{
  "num_hidden_layers": 9,
  "hidden_size": 160,
  "n_experts": 64,
  "experts_per_token": 2,
  "d_expert": 128,
  "d_shared_expert": 0,
  "hidden_act": "gelu",
  "moe_layers": [0, 1, 2, 3, 4, 5, 6, 7, 8],
  "router_score": "softmax",
  "normalize_top_k": true,
  "routed_scale": 1.0,
  "balance_loss": 0.00707,
  "balance_bias": false,
  "router_logit_norm": 2.0,
  "router_bias": true,
  "n_groups": 4,
  "groups_per_token": 2,
  "init_std_router": 0.00963,
  "lr_router": 0.00145,
  "num_attention_heads": 2,
  "num_key_value_heads": 1,
  "head_dim": 64,
  "vocab_size": 8192,
  "norm": "rmsnorm",
  "norm_place": "pre",
  "norm_eps": 1e-05,
  "positions": "rope",
  "rope_theta": 10000.0,
  "rope_fraction": 1.0,
  "qk_norm": false,
  "attn_scale": 0.125,
  "tie_word_embeddings": true,
  "parallel_block": false,
  "init": "normal",
  "init_std_qkv": 0.0335,
  "init_std_o": 0.00883,
  "init_std_up": 0.0335,
  "init_std_down": 0.00395,
  "init_out_by_depth": true,
  "optimizer": "soap_variant",
  "learning_rate": 0.00633,
  "lr_mult_o": 1.67,
  "beta1": 0.95,
  "beta2": 0.98,
  "lr_head": 0.00826,
  "max_grad_norm": 1.0,
  "warmup_steps": 200,
  "schedule": "wsd",
  "decay_fraction": 1.0,
  "decay_shape": "square",
  "final_lr_fraction": 0.1,
  "batch_tokens": 131072,
  "max_seq_len": 256,
  "doc_mask": true,
  "train_tokens": 804600000,
  "max_steps": 6139,
  "dataset": "wikipedia_en"
}
Below are experts of layer 3 (counted from 0) of a mixture-of-experts language model. Rows are named router (the router's row for the expert) and show model dimensions 0-159. Each number is 128 + 24 x the weight over its row's rms, rounded and kept within 0 to 255. Numbers have three digits each.
After each expert's rows: "mostly gets" lists some tokens that are sent to it at least half of the time. This comes from a sample of Wikipedia text that the model never trained on.

# expert 13
router:104183122117156111113100141127138108098168161121157114141124071136101116153156136149137160121108178146079113122124139094145175083129121134100189114175125128129164088122091151130131083167143158152153122114134138093138081122125141113123115113101126115135141169150137145104127179113107120134123140157121119152096115109098146127116155136138130106125166119148124166140105148133123132104110101117158145098154115121076159158120077083132120135149162143152108114138111091092140125120138158
mostly gets: "qu", "int", "ft", " man", "str", "art"

# expert 15
router:116118179126090140088131144168154140105133116121155161166073155124141153070137114125134139138110117106115139172143127158145148119118129128137116149132117109162087157130124099080106144099121143183128103131183163142185151151134181122165076150110102126155104091160106145105130126129131128125165121135139121145125118081168120127101125132110092131129133127162136145130129130159099127155157142112093087104147110153091137141110095134118106167117143163161147117178135142120109129138131120
mostly gets: " \"", " Pro", " '", " Wi", " Pre", " Sub"

# expert 57
router:097097113158128163153076129083114163137136150139108118107104156131168142124133156139146138114135148116149132094108138113123130142122158083127127088139159138106120168122143135120121069076104145126104080151127116122130191127103100125147141137146154124131147123087174121090164132168162139106177149142143121144137173162146109141080138101106134107114124116109152134138128143126122166118159132184088079138132114108166077140138151125121085150146138108120092116119124143146129105150129130
mostly gets: " is", " was", " were", " on", " are", "ly"

# expert 12
router:112133114156129161134124120131187118146107136103114106151083122113126148124107144132106146130122161114177127172133141146137123115166111078135145133164118116135113156142142133130115185120107154144130129133163177121137162136131065102126154129182124079158105145133122120095129165136129146097113090122143139166082122137145145151130106115101134125118117113133144104131086156133069132158122132137135125145094094164080115117069108159104154165115098171159099104137140096101129143152130112
mostly gets: " two", " one", " un", " under", " part", " inter"

# expert 35
router:117152133121140119135116123147143116094113143181085125136120147124123123121136141133109084109111094166162109117095102129115213146132146104138095159127145118144132129109162085133113135121104121142153076121118130157167117142160163114110173154131155182092126109128136149116139153172135165152146145100119124139089111115118117095120124086093081114183160166113133099109119112138179104112115134125152182127149123121144136120129096137116116121101092172113141121106129154132092119086134137
mostly gets: " his", " its", " their", " her", " can", " to"

# expert 17
router:145127142124133143144090092168160096152168125147129147098125112157143127105126139145152142109144110143114164167130090124139128123096151093134126121123078122148159127145145139125103078076141104091117159124152153064103105157135098141150083147103119142132116171184115115114106128092135118126131113135119164146131131081142128121119157121090133133141102177118129182105133087137132124148128130118103106141101143123136118127107125145107121114158119141130135135100180156219128158113150108
mostly gets: "'", " people", "w", " men", " war", "im"

# expert 21
router:107097152110142124148101154083126105116081107119152114114099138143137127134096109123149110116145104121117126073142150141128104126115163120144121121158144140137132175137128164103160130092134169165139135166171077103114122129149133147114140131137136160084116164067130129102163120158114133129090101125148075074083152162167139115111110139146183157109116120117151114102105118120181097146138110132169158111139125158133128127141123103160106125116128091126130088117147124113090151091149127
mostly gets: "is", "em", "et", "ina", "ern", "ac"

# expert 40
router:125118169134142126173120052162131120142133102125113134099127092076155156139122130115123132134114115135176120189125131109151131123141120148135136133113109162150123143152153123110164150109113105110099135083116098143113149096114122114132118129155053135121137127080169113143161087155139113146131130104165138084159126122132109131084180129096126138184133099154154151124143134134119125159154119124137092145146123131123103140116157165125124088107092165102142127122146119160146133065144125
mostly gets: " =", "?", "!", " .", "."

# expert 20
router:132109093123117113131162133111113103153148117139125156135091104101111107112144081105122133127092152165097142089149140152133143129136080138127132141115171139118153112149123098140106132158113149150163128127158106155174126125145133141162131120163128095159115167105125136190121131120139138077104111155095140133088142153129176135141093134168128138109185152132117116178106146121150113145062131146161147107159127141153155130082146132110171124121152113161105105135084098111130099168114138
mostly gets: " Mal", " Fin", " Den", " Han", " Bor", " Bas"

# expert 31
router:059131174149145158186094098129140153159128119136081161137149127136109152088155128160136126097150117127104154099125131135153136108102106099144148149105117161127146119136108158121119126140126158136132163116135135142143137143101167129168109118141097149140142098129111125128129108147106141169165157110137131169102170123154107150134082116066140142121113144115131152097167112122130100098151152115125106167159106130138149129114102178126110128106116145090166119130116157065098124161140081
mostly gets: "–", "/", " +", " [", "+", " −"

# expert 62
router:132159108171146126164105131149141165123163150138116133130163161162152154124163174159169135176144106115124138135143108141126123119090166136115148189147142130131174152104117195163160176153114109150120123088161121159129138144122154088098145117088173120153111114143130126117102109085118139110091116115137140132113113133080160127109133162096143169092101120112118102124142144138127113154163153113141135099125117095136097130109100131087133139117153127098121151096155169145125118140143115
mostly gets: " /", "p", " all", " no", " E", " R"

# expert 18
router:142105141124126134150106162129119143150132115146138100117072067117128135146103115098112093092116130141162122140177083120111142139147071098138097134168138122123150124122140145122106088138140099123141116169148118124068071110145162121144150121096108123111120156130080122123123139137102131078149104151131126117116104129159148100111101130137140117093174114143144146163095114154183141187119133122123148104112103146158165120145160126101152109107147151164113160139150083116116126096129107
mostly gets: " School", " Team", " round", " District", " Division", " President"

# expert 42
router:147154159154114109106081104131130109124154142165130169149130112134131100138130120091142110139121109156096102082131166129118137115112114163115096188127105105128125106110096134118078148116124120180151117166137113139173120146133138172152108127149162079143119152123083129200076162099134133136110141142098115115134152168146126118161104136144108122139165142131149121160118111126125120135119121158121122109121140123148152146090157104155152105124138089194134149154095110101165117162117123
mostly gets: " Sch", " Sc", " Bre", "St", " Car", " Gl"

# expert 27
router:136144109139126104154151151100089131123130141113145078123100140168129126160169080101111170138116161113109138113128160129103092164147112125119143146132091112101131095167086110092124065119108077144113141128147141142154121099101121116131122139107117051151113158118104150144108142113140157087113121132118070138152120122127110126145126146122109139103116135109146137152092119151094155098140110148139075137164091139126114145096087119152116111098164126102160129157160167127110144132149158
mostly gets: "per", "our", " David", " Ed", " Pl", "iv"

# expert 6
router:122170114104119114111070176072133143076138126117149145132106141135152104129105140168149160153138108119145139108116104126104158123118123108117134101140093107127110132046159133104127148079135170171129121161126115142114126104132095132117105120141143126184123109125142143122128153170103136145130175097139134142129139121122122131146092105146138120113120104135106143136104147152119126145140114160163117093105139151109106146107101123185087164158100107194138087112133140113119137115121070
mostly gets: "  ", "\n", "\n\n"

# expert 46
router:151100118134116117120148114073154142122139144156134107125120156129109132114101105137122121152131098155118127151139087136153099141123136104165077114151125166110091121141134085150155131138152116088112141130074090109153166087107099152099119156151120152189132164149120131136133106130158124159109124081144119112175139097127114124099127136169116146116109139134154127133195103142160113138155149133076156126112129127160100110172152129131155088163106112139160152107136140103142161088104094
mostly gets: ")", "ry", "I", "]", " II", " I"

# expert 28
router:122129129112126144146150089133152103116157116120117102126115093167113130129070080096161061099111154119093117108114097127137133170147102136131113115186118126124125076164111102202121097163124092124116145142129107083140126107109119165144157127158098156137122172141132137167077088141145102095136107172138101135123096139093125117141131162144127130106165114133141095133134153145139127108137107120134134106140136136145137140141142152102101095136124131120092154192151110133120132154124126
mostly gets: " system", " government", " points", " service", " history", " development"

# expert 54
router:118139125152107129122142130149133122104142109106104113136132129133126142114139097135109127152137138141097093122113092122109180166114150178100129160130116104126152068094133099133101074146085079155121133162137116089130086095140142156102147172123131118116133148118086129130131149140150108162160169128181070150162106159148119148115185140174094115144120125126126139127122133118117116151116102088172101125111128144159129126160131167114122105119106091095148134133128179168113095140117114
mostly gets: "de", "ss", "gu", "tt", "ll", "ff"

# expert 26
router:140109096158112102119182107122109124142143100153127119127133123101117136125119114144135139129137123106137150092132130110130139136183158109146160114114073065131193121123136156106121136127157132095121126123122094076104093125116115088140159097090145132167107135149089140131149123130110115131148131048123155128139138104089136135133151092119130119159121098141129131113135138136088097117102113134057077130130133128090091144135105171122114175103113138103113095143147170095113141105131120
mostly gets: " in", " had", " has", " In", " have", " won"

# expert 23
router:128088132108136116101129130105187139139135137132128117127104159173152128120121150153139160138139131106122103123127142113153136123150115144133099175153130156132136164128126103172091131140132138100117101132121134104166092110103144178119130114134145068133144130142123144132131125081162130088130140151094125130146145141181138107097131127166160144175165135136138090156144139143095130122124130102115089134095119145089090149105101110110111082104148154124081194120134118193150165128174119
mostly gets: " out", " res", " end", " back", " st", " qu"

# expert 1
router:069126148123126110109099151159111152132134136153087122123121139123113155117133122108169156090148132122117146139155108099154120123157151133129155147120121190147098106145098150121145153133157147101119134125090108098124135098125049123142103091152131088185147135166140120131134109123083130126138146141107167138137115136134159131157081129125149150145159070084069182159150142131151157109146107153144098161130120129154151112124188106115127101120137145124099137135105128129127111131119155
mostly gets: " 20", " 25", " 19", " 21", " 22", " 30"

# expert 30
router:157104110148125189111109136093119120087122120141133159112138107148168145119106180124148150136110084105135138155138143160142114143125089127125124108135147120126139124150146069135201110135127109145102118111070173165085173138114082101123140101114116157156108129137133123107140134110162164121103149145093150142119143151121155151139149102170112133088113094145111122099145132092109124115180144139098098119127145098126116113161078159130111136118121105112152116115143093145135168143110099
mostly gets: "{", "b", "u", "^", "_", " km"

# expert 48
router:130131131124152111143133070121127134145133134091112159117161113145168123124166110131120142124149115109149130110166145120133184074121159103136144110160164128090110157135142176116122110154144080096121122137152146137143131129111123127145134156135133172065147083071125176087134114111119111160137105076088137140170097144124117142110105119101131126169113165103129121142151146149153168133134150100112087146132099136098119140160144126152091147111133140100180162130140103160127128140121153
mostly gets: "ing", "ed", "ist", "ted", "ized", " List"

# expert 44
router:099172074161127097155162173151078105116128148158066097137095123150102165106123152123127121127111157109129137171091124159116134164157135117134150127167130158124120132153111140126134132130133085105139086136086112142091146119122094157090119120144127147182156123146113115143129117136122123121150138143174118148135094083130099134159095158144172141136116168118137133153129124135097135131133105111111127122181178159169144136126114142136109105143124125116103120176122142185131139110156145
mostly gets: " 2023", " 2018", " 2006", " 2017", " 2005", " 2013"

# expert 10
router:070110144120116130134108153152141111121131130105105132159116111143148144122111128152145107123123139113149154145093097139111145134105141160122147130110117157089109105079071114125107131109115148169130109166070131153123142150121121111099106105121126102164122099172166129108126104134115105158106173085160141125174131113102128136143138170177154119108134127129107147143128150166143122108123119102166061119142139141140065133137119099175097116106083138126151136135124133200129124134145163
mostly gets: " while", ".", " although", "—", " but", " though"

# expert 8
router:132171101149097189147122092136158112178074127136096105147143165135080126141133120112134127141107099119165100136118153179104124095095140148128141114102083133073113198122137158151094143164131182125130168079114119141101128114119133144139148119152106114149134108135107117124144102143132110118115125143139174127118114132111142149105136121116136118145106151138157130103171103130154134080167131149090124089175098121154097116150106110133151127128095108127137125141179123132127109123146128
mostly gets: "st", " he", " him", " World", " they", " them"

# expert 7
router:097124129131160126126144099147129140163143116181161155168149108120133119140089127113103140133142103112137092143139079148114132097148138120137137153132055102161168118138133185140149106147157170128120150097136130121113151139090121107119121118115149088149146116149153112126160116149125138135157137064106151112195107119132149163133127156100072129154131094120149152090117097158110116141117137111110143161123102141151165129149127140137163094144130195132132101140152161144125130104107108
mostly gets: " W", " L", " kg", " km", " Cup", "ui"

# expert 0
router:153134139153123149101120116146119145086130124104137152122145141101146129096125110143141161162148087117131073163134136115140085126119143116131112119145127158139136145120111107123064123094109142166115131132168165138086101126131147149132162150119141136100108119173148117118124105123168130109145122053126100116129142136131120097073160093110132143097150132140106128099130130132107086104136153084112111106136157145106061134143117128122139174126148158127139210140162124132121122066138138
mostly gets: " the", " of", " The", "The", " Of", "the"

# expert 11
router:165115162096125113164159158116130142131122152127157097119123127141111163099171138115110138157137128156165152150115152131126125103089165149135098135123124174091131089103142128086134141121112123145129138096132192110110173167106119117097136128132131139124089145143128140138093103079126128115136108089144123170160134114093099135141084131155103108155135152112134137091140109149145135160140161116148093132121126165093147157133130073113178116109103167141109142105060156128118135163130154
mostly gets: " —", "\n ", " *", "\n   ", " -", " ;"

# expert 45
router:101131124097134109125152112129128136141167127155110141144148166148107131153128128142169110120080126132108135127135143122128186123124076178130104152156131133135144088145094099151157155154157109145137154114119110147128140116113127119106118132125117109148099152126105140178130133101141132152147116167080159127146132181141145134191099150137146136146190157111111135153095137104153132151108111170143189133133126137124181111131151097133121095146141113151101122182082072123142124165152133
mostly gets: " DF", " MF", " Ram", " UTC"

# expert 63
router:155139116097137130090151176112084120110099113151124147118173148146107119132118085166107118143160117147135142142110152114124092134112050106120129130095123089135118103095127137094141187084133146153155147168080113131069094104169121129128135155119104131117132117132166122143123156148143130136103177114089169141130110114094144114174137135161128118145128153166106136142120100091161126107107117137123143162119138136182097118139127142159117135127147116159086133115137139137150136127111089
mostly gets: "tic", "za", "sa", "ali", "mi", "bi"

# expert 32
router:107095124121111124135122118116127122110109150148092110153122137125125169087157122092111149121149158129124103100142146114150136123138101145147116165148162154115135141169114127105150108155154127105131083118133136119124139151111119167144169104116133192108131141111073125128086151139122125094137118140125128146109107138082105126130135095123176127143134146139114156151162185108109133117132136138111190110134131088120088150131171101107133146137147072116095139107084121109161062163139064
mostly gets: " first", " not", " been", " only", " some", " more"

# expert 25
router:102123143100137149102157148138137148136157171104120136118130076117156111135167088106130120136132161086139071147161140120133171129085117141098129128144095098151129116075142117163164178115121105104112147137132116129128156116138100128122123130148156089164134120135175093135108148150103128148111112139130161133124137140180112130136086131112165130102140132129103127146112117106149144093060105160098140154108165126120124130134145088145126123152113137100049144184117139137117132143133164
mostly gets: "vi", "ci", "si", "pl", "oma", "eri"

# expert 9
router:134104134112133156155156167112107124126107138127105142120140115152110131102130165134148075085158097124116140131124133127147117192139107164132106151124160197135126090135125086130159135141137092120143114168097098105117112153141100118148136116117083085114106108115151165138149087098128132149139107147136117062099158136105149107106118119123126142091104113116130115077164145123145132110136118128116113161138120162194074105080118124120152129101129122102152114093098132149167111131102134
mostly gets: " that", " which", " but", " who", " $", " when"

# expert 5
router:157140139111137106116075151150125134154114112101143140102146060118115114096155130114160135176122163125105119127127173147111087100178131079081171127131104126109140119122114135128116155137110112142091088132114126094117114130136091089138124164125165167133136092113134127116111116115092090128141108161131130124114117141133130120126167122143134107056086076109141114082151140130125145096145128145125098135142110117111070127087143108139133161129130102127117103099165124152120145078136159
mostly gets: "ut", " life", "if", "tle", "way", "ble"

# expert 38
router:131145085116121094107091121110145138132116147093133145093131092153127119137200123094099153094116149128104133162155130160149146123183159094121115143105128161087105113142097133135094104139130171136126096098155095171104112135135105159129201107114117106119152126115117108137133103120155141143111141137117138132103132125125128099139126170135101144145114113102118146143132156152076131135149156127089117141120141112149086106160132108107080120092102166110128085097134167094148113136092096
mostly gets: " It", " In", "In", " On", " there", " At"

# expert 61
router:124115136093159117111186145147109106141093098180111106112131178091132115165075167100125121151108159178106168118087161085122114133127139170117147111161126123142085109138140070145108102149133136128124142117109114075100187108138113091173096132117118140128143128122144107120130133092148126138152091106131117148162132152139108116163101119115116134123184122113113138104122157129102105123126101168129116126141156161157137114153136140131130116141128118142169071149150119127125142118124150
mostly gets: "z", "c", "x", " University", "ley", " Germany"

# expert 59
router:144093110097129097172096080120123108168084136110138108158092171114151154129096152122131141113133150133151125107113138136129105104168150149135123131096084140112116111133156131117127184080125157125087156107122134168163138104126162097106162114136166145098111092097133146105166110149180163124121167117082135126133110127128143155104146147143106135151118136129104152139115156132133105139139147096116146136125138116102086111121165163154137105062139134122174133089138119141141094138120088
mostly gets: " A", " No", " C", " V", " U", " K"

# expert 2
router:139130118146119114166185144144116147149134156094127155129137152132129131138117122120155069133101134145108112096105138103115172067112152114126142116114155112108119160125139116126118108136172139114126071138152119134198073160109159128123150117133088114096105142085072138131154125147149130099170094142144119145147133127130128149121076096127132114174142111122127101131104122119130119121087154158119109087141147084126130123129136150119111119111131109119067153166073114108125101160143153
mostly gets: " made", " found", " used", " cl", " ass", " built"

# expert 39
router:106173147113131121095096094128177100132123117128134190153157123111112133093120153120115155131145140136114085099134114177106134152156114136125117161130161132136121151099133134146101152136108159198182087083150128123148139141139128160110145149154150130113113144148176137205103145125129120139160117163094133134158151127088157120113179125143125105154129119147139122099161119122153117111138137133143154136109115160146138113119118128114126091102125173163077169109109145148158117141127110
mostly gets: " t", " p", " di", " do", " b", " Th"

# expert 58
router:135116187098115156113110115114105163162135093109132140138105149099125125133083195136122098148108134107179136154131072150144145158109125129149090084126122130172111138089121177131141175113131160138138163129131144154119191137131136110125105128131140133147108111157143127117152105113127155142132142154108172116151150149156148157129102170143094150168130137156079175126119122112185142159109158120114163141121119137161172112112111142110156131131127145150122107136105129131127116119119172
mostly gets: "O", " U", " O", " P", "U", " N"

# expert 24
router:145132107130131163165149085121115125100154146122138127125147132101110110145108116093163130134144096129099183103146106129137112058153131108142152132134092099142162172123133109119117113143138126135141138174100114212156136143112141136146127121111114148108162095084144087154105099129142148132105116091135097131156113144131121113110114114104114113119104165085098105108142124144096117141131151120116084129151142095169147132112123186125085160157083126141142109096164107165137124125102097
mostly gets: "us", "g", "ming", "ius", "uan", " Song"

# expert 43
router:086118109131112120105131066127099108159110139145125101126118104124120109133118124133079140111151140101155127121091108150131112118106140118135165137097131131125151110155130141089126104125100077122146187088119114098148122092109166188148128109145094092100111134133155131074133150153085128158091120103126073124122106116096084119095110108122145149148123116119153103137173143128147137132137128126115116141129144122149084133135180160191129164093094120125146110112105175106104143105117130
mostly gets: " and", " &", " September", " August", " January", " October"

# expert 55
router:137098105097134131145138121140174113146156125095149104125123126090132143100103180156113141106126119123133083188149104119085154146155139097124130084153145117107103143102123129166109106158134116137166098107129173099128103164128114085130126102134134126100141153166136126161121161101114131110123127083147113142166141108139122099080170105120105123157141131110118116105127130164149157125130121123098085099139121162133148135125123113114127131176103111121163078130055162140137117079110158
mostly gets: " at", " into", " near", " during", " within", " as"

# expert 22
router:139137097156130107119141175134106127100131114110103105165100121113113126112119107083137065073107152125136124094157139129143119147187129156120123138168092114141131153126106118130152128150121085098127112122092117121094173098141160120132177134160118165150111115116107131170132098139173094122095136167129120142070122117153110128122136149116169132093120116130116109142109192157100170109126105112097127100107184129120128140160115113119117120149124147113118174168147145118122127091133112
mostly gets: " season", " name", " team", " game", " film", " school"

# expert 56
router:153155140134130134101148132111152153080091116121143146117139185108099104130175128105137137148087093143113168162110094124131120142121146158128139098071121130124088159139118132168115113104124146136161138142112131136136120111136139165164151140111144146128121162131099103107123149127110132108134127065138094124145122179147120148105148116123161122110082130131144165114124126139134122136136147111107152087145148105122171113139130131188089179154103165097142144109165144173139191125111082
mostly gets: "ti", "o", "ah", "ung", "oon", "son"

# expert 36
router:134103107116139135127162080153115126126161115155141098145143109156125119083129106078099106125126141127120160067109159129083118133129077140125089104134151141115153091161117130115118149149132127080112143102121153095117137152139151140139095141200091137114145159152093132124143160133162119101169088096141112115104123159123131096183114126110134124161181152132147082136168125124144129106141105156142156134149132122122140125135157124142129185120135079134148140142096082118134126097137141
mostly gets: " American", " National", " US", " British", " German", " States"

# expert 34
router:102135116152115108150111093132108133116135140111142116109153112152162126140116076105119075117133131142128139142141100124134106105141159142129142114192120106108115124115102104125122114149130150092131169157100128125133140091109098130144096169108080146101143140092120128118081049158112107097134112158172123144151114110130107123118204141111136144083138125157142081101106124121151121096129126099166104162139130077111121156155123128123132126176111092106120161126122102130112136105177121
mostly gets: "ations", "ics", "ation", "ities", "ology", "ship"

# expert 33
router:140162138108133113116100128157130134170168093105139118120109110097130129143156118117091086120092110119119129112118066112135122119150061095133097103127148101122121134211117122129086145099110153158129119142169127128167110099132120137117134146135145124107150124131100131118150146121156190143102133103114144121089127117151129111135130147118150115113111122131156110119161113122101157084153141115131136154110118100096137129070176107099174136136110145130132064142120122064125120086112114
mostly gets: " Man", " South", " West", " San", " Ne", " North"

# expert 4
router:153175159180121119166142093121097117194130136128138144099118116126152133127113153124130092154140103141118133171128135101108095111108159119133152116088160154119093106154129101170172097114129188133112150132092125164107107106156125115099149124142067138099131129140098114111122095118159087084132116153145130098133121115130165127117085139127115119123142184143162099128091093144090118109128131111115094136136128126172132107162145120154151111129113150076131090149124145122167131128138125
mostly gets: " (", "(", "\"", "”", " such", " 1975"

# expert 52
router:144113169092106130137168111132112137155127148162128116128088177146111136124136111110134121089090137151125162166120143090090126120127133154122081133118161158166132099175116127098150115192145098097129112133123115141107129111105142158134098130103128118128127130111113108142133151126091117139151116149171155107148146155094134165154115174152130143119171125126118137166092160115117106152127125135158158179126125111178171127151140106085136125157141081122161081169114113088137109133118098
mostly gets: " John", " •", " David", " USA", " George", " Michael"

# expert 49
router:122143087127107189109137172105171126099136117136155107127141176133147127133114166147107103117144127115129139094145140135149130149145131106135126138112126122170093142127171167126113200110109148106142144096104196120142148156149172096103113122108138085163168103116133116088142121154137117147129157124113096135084117086120135112094139117120111093137137089119135138123141116146123137153088128113133133112107186130147119130127114144184167137158123156151099101117178150134137112140139170
mostly gets: "ca", "to", "ma", "co", "ni", " s"

# expert 41
router:131152133131139135123093118151099132152116117117131163126162097073153111138122145117103156089148091110108151162093082138170118132116164061143131120104173146126126147129133126149091119061118064153136136070131157157123084131122148109139114119159146078140107111124142124135116124148155151150127164158120138107086131121143126127104148118150135123154102089135118124137140141144124113164115142105163153132081120128147148121156184106160183147144127130139140094119118124146114118171132141
mostly gets: " de", "ba", " Pi", " Ga", " Gu", " Di"

# expert 50
router:102096138173133179130168162144134114104128123145143100098112073121175118088107142139136125095145136147127099177091116138153180063102144155147137126082121134111132140124148141136156129125113144097125155150114112081100106161147090133131126103141136109107116126120101137131121143103126145137112170110147137145129175157097122131090138128167140109136131119121102097117141123105122091189118111145093174116135107164091123089168101120140132125126130123145153171116090091103130116110114153
mostly gets: " for", "na", "′", "ro", "″", " with"

# expert 14
router:136130127122113117119096104100128130095116127144117142125145157082137108155089103150134141131147098118156122128131141078125051158132149093124104112152125156156092127147109145132103167169135131120143094115150156104131128119161130104129122103114163151127155139145122160121144117118141093121115190087084150124149111098101109113117156148081096123167136153140167125075132122096111137129109139143139130086127119135073103138112104212116147115108086090124133120089103119142118137121140111
mostly gets: "t", "l", " l", " g", " cons", " des"

# expert 53
router:133116166167139115135127119119120163154104115141113095127112162134134146135133140165131143165157137139117102124130135141132110160092122090141147136113080146122132094122127116120158174103134094106112151146100148111124148112130091123102137107132085094110125113158114107090112119136134115086139105059146166121143076089078139132142179130114099147113122123126119088103148098116096133114111143110089141163100170141093108121169144121121190122104106168110137054114122138104110141113134126
mostly gets: " 1", " 0", " 3", " 5", " 2", " 6"

# expert 3
router:140143145157131124135102124126088144174123120119167179127110130140110145091151190138097133122089120098161141162153147171120101129121126157140118163091093121165130120111115135084154139089156136125092125181137105120166138133128149156135105116137135121138088109134120152108087107155098143111150161129158116069178117169101149121104126122145154120116103122132113157110177103116134140155131116086143144100131102108109130095172124131155142099095123079127151130158122114110096135106115157
mostly gets: "S", "M", "N", "K", "B", "D"

# expert 37
router:145083174171122118104149147132106145183080117145115117115148164123097141128179137078085139113135129136136131147114085100141128157111121121135135108158133119129070142134119091125147136141140123099098153094124139138113111132133071150115144165160111158104136088119150118109120114096159137100138152111107136108127128144087117108161155129141130107116094170166151105148187122096065099097115121164133095161119117094082116130135120124121159146119149127123137150144104130112153102148095134
mostly gets: " ", " United", "ce", " Republic", "year", " human"

# expert 29
router:130156128115130146158135155159098151097112138124139109121146168139153176124120108159150125104153119138151104174118170125137130119128151151133124113093128154136180124149140138087155107118106089102115114154077149133123123136118155112094158134146129113131126163145149139142142174128150116146137151139151146110078149082112136131114187131162115152185114146119117154085094123095149111083135132149132105130105134140105119123124144087142204124151138062152149147104116152132110106124154172
mostly gets: ":", " an", " a", " :", "ust", " ISBN"

# expert 47
router:079138104188123101090114159138126111133127142133143136133110111108110116163108138134097166096140137178123183123132113141103132149085104112125112143120113155127126137185200168161157120115136095123135182142120139139134163126150124112103096119114080151129124177127132108150149117123111116152134155084124126067135117100102106106126118102096119121126112159107108116141107089137163119108141124098154071167119117142132132106125120125106117127183163091125155122098131158150119120110141129
mostly gets: "k", "ch", "ker", "r", "gar", "ey"